Experts of a small language model.
Experts: 16 experts in each of 6 layers, 416 GeGLU neurons an expert, 1 pick a token, a sigmoid router.
Training: a variant of Adam for the experts, 578M tokens.
Below are experts of layer 5 (counted from 0) of a mixture-of-experts language model. Rows are named router (the router's row for the expert), gate (a neuron's input weights, with its number), up (a neuron's input weights, with its number), down (a neuron's output weights, with its number) and show model dimensions 64-127. Each number is 500 + 50 x the weight over its row's rms, rounded and kept within 0 to 999. Numbers have three digits each.
Before each expert's rows: a language model's description of what the expert responds to; "gets" lists some tokens that make up at least twice as much of what it gets as of all text. This comes from a sample of Wikipedia text that the model never trained on. Tokens count by the router's weight.

# expert 14
Newlines, paragraph breaks, list dashes and == heading markers, especially between lines of taxonomy infoboxes and lists like Family: Geometridae.
gets: "\n", "-", ".\n\n", " |\n", "\n\n", ")\n"
router:520478499461533508532539501517504504584559597453444482514571458484492444472477481480528548540469518470544463500552592519535535563505454549471496554556574542569574531527540471506450491550470551
gate8:396439623517465502493505596427547421509526452499406532507543496465492510453511536481447543627613499483578486525442486535507524585574469455545475454443573428440496562498504542549458534535561564
up8:426450550501449463552506598462530496439542525401488516492480570487494488417499543549537517476468518510498525493500505560587465519572528544516496572496552428509472435516492492491471571476446522
down8:520552528623472509458524511510555559494500522478434476489465485534523491469536558516527489534580516484511487558456494512535382506391545554489413573521577456457569528554442426469516479472650502

# expert 7
Pipe separators between cells in wiki tables of scores and statistics, plus colons, semicolons and coordinate marks like °N.
gets: " |", "|", ";", ":", " on", " /"
router:480535540507470482510505517419500529555491535537444563521602524380510445428592447460435469478519588535588536488596534488483467490449505490475547543489516492548503557514456452476436503516505504
gate8:484540560567438463475372474542517468482520351523494461538554564491406420464522466477532621515557551517593577428553441528533502547471550501516449515484583429428452441478467584466544536545623564
up8:444534542576493443399381446477596462466481424467454517542431536466408524513489499505541594456496484440437419566488439497472544484519488469471465511507512477504537494453483546508451510587475492
down8:398544524540562550467461499477507479409507441475486580543523540576524473554518518396442505520543486477508437428550520443443500425513474483423530454520519478536564521491489456437445424473473468

# expert 11
Modal verbs (can, may, would, will), to before verbs, and first letter pieces of words such as b-ind, sul-ph-ur.
gets: " to", " would", " H", " can", " B", " b"
router:498506481492563458575560537534627457510517569515424472499540570535540476552433523495499499494543519607516508488453630435524577506500524411391465466491554513470472504565506440484617488472534500
gate0:558466485514457528530521545477509487481455552492620480481452437586492437497567580528521496532582505527521457498445606463585467452566600533467441549502484483436505528466533456542477534484590474
up0:462428557472521451414446462456492483508524461546348496533512589461486502463429397432525533440477502525463514576520403477439503564438447484599505474550507532556552470481385488536457396541447506
down0:404516492443533509551480564464493546455498463426531586516479447510560558457504477551457525597544528502483509545422502551509480524512471572409497473461551436443434542510605518472479509442538572

# expert 1
Word right after was, is, were, be or as, mostly participles and adjectives like known, considered, located, died, became.
gets: " was", " is", " were", " be", " are", " as"
router:446647467475448477583531567527483527602508514524489592511581428423447510516440464381477428484577407496607459413437557589516491527479449496480470534544500559597572526494473521480476555509468592
gate8:490431532536464528447508419371536545500542448508514557549489492545408473536542486484610528480509477456494612590450590538453507516492517558479530509463412478488442464547469461510550453533431426
up8:610434514511459436424492479526555412375583573479445525540561458521510536558525566454506452400557531445496518476393478478513525589458509443499460465488582393524523475518568453574603515491477499
down8:507374443532559506509507392576484524598512503455467450506427500449432479554528568448547434436513475565461567530505608526515412481504452525542493482409442566483475475467550601496421599490430449

# expert 13
First digit chunks of years and codes, such as 199, 200, 201 in 2006, and numbers in elevations and postal codes.
gets: "201", "200", "202", "199", "198", "197"
router:476524530360527500551466531509571498576527520551442506533458524459477394584508453506449528516543521470514447444512574563468477517503572668522493600583505534565480500512491462453469500563419431
gate8:392499513470539476529591491579581497556527445503473490509444438460578547476530513496421468480414493428531473476532455466543500489484547488463478558582615540431522526405435519484528412568440444
up8:536490404476591448460450414503467522467486439483546510477483460465416482492478592456508572523515512467462516526509537577568487493500435571473543517486514427498647565507502532544507535554501379
down8:513473535518491567574579540487490411494493524546495494358537457461533461424466378480464548566552400421459513489454464496525475479545579409462557444475587460571518519476549501603496469437492508

# expert 10
Material and structural words in descriptions of buildings, objects and organisms, such as water, brick, stone, roof, gabled, conical.
gets: " the", " of", " a", " and", " with", " on"
router:464527564499479518471465454491603505504528476485529528534485502546399572516529457520518471531547611508484464467441477534534485508482509466515452520501624497544453559461418434479585425455542420
gate0:537536618534480506517481550549433500496541458436454478363552444519538514501450499520515428606502513511613479496447514530504564547619485510510458521446470479597522431422458564558587514458502451
up0:527493394452443484513553476465451430425428509581510516526516455435491485510542502442499540356514488494422557475570480490497516484486498517585577509510559456399488408534543472517401591488461590
down0:501475446564526452530506468529472432568542490454578545514572456465545518485494498451409625486449518442527481487526452482510405483562656544448539480466469413436535463434416502394556514481434413

# expert 9
Opening parentheses and common prepositions or articles (the, of, in, from) introducing names, dates, labels or qualifiers.
gets: " (", " the", " of", " in", " \"", " The"
router:507522531496411541405504505497450404543514513560540487447561570451524610355474500528471479582441512522518471553549534528476455445455593552477542429523503604600562533490488505499470482421444479
gate0:476597458456553526535485504515501545585444480524488550455438429490446553537507482544432460578634553545472457517542559497509511556507537549508546580539480555532572547574515535495569514503512511
up0:473534527503508588530471557457562531402434438480475544497472539467444550519464499477463497466486473526473648523524575513500459449503462509474556578527536511473541532531480481458531525431581463
down0:457541511478492557511503487402565412451604434506485489477514582483556504488466552428464488499497654495432436483557495444527519482600481422540534507456515537504383404511443478482473541579544492

# expert 6
The space token opening a table cell after a pipe or semicolon, before numbers, plus currency and unit symbols like $, £, °.
gets: " ", "–", " $", " #", "°", "/"
router:487527522441497404456431501509538514546494568448511514557543654465529423382473508415506589587450437478523552540519527510482488464508525543423495439500569490564549521519571490428470475549587549
gate8:520560457521485474519516625519459579580459492485493431545461527438494487461508499598594472553559526484513411497584520562555554510498460340532455527474418535429534482514439505546553489537539428
up8:457420534471554553471503389483530434470516449470539459492614389468505558401536509528434463408434456441518566468403458508476525500517554541504530485480555550480467500460562570486504451448425506
down8:464522398513481558485501452542613558527439465460516512511518412471467506476469607577501441501494452477592644513489542536545491456466549542497454497582505464446476446443510505504502527586493456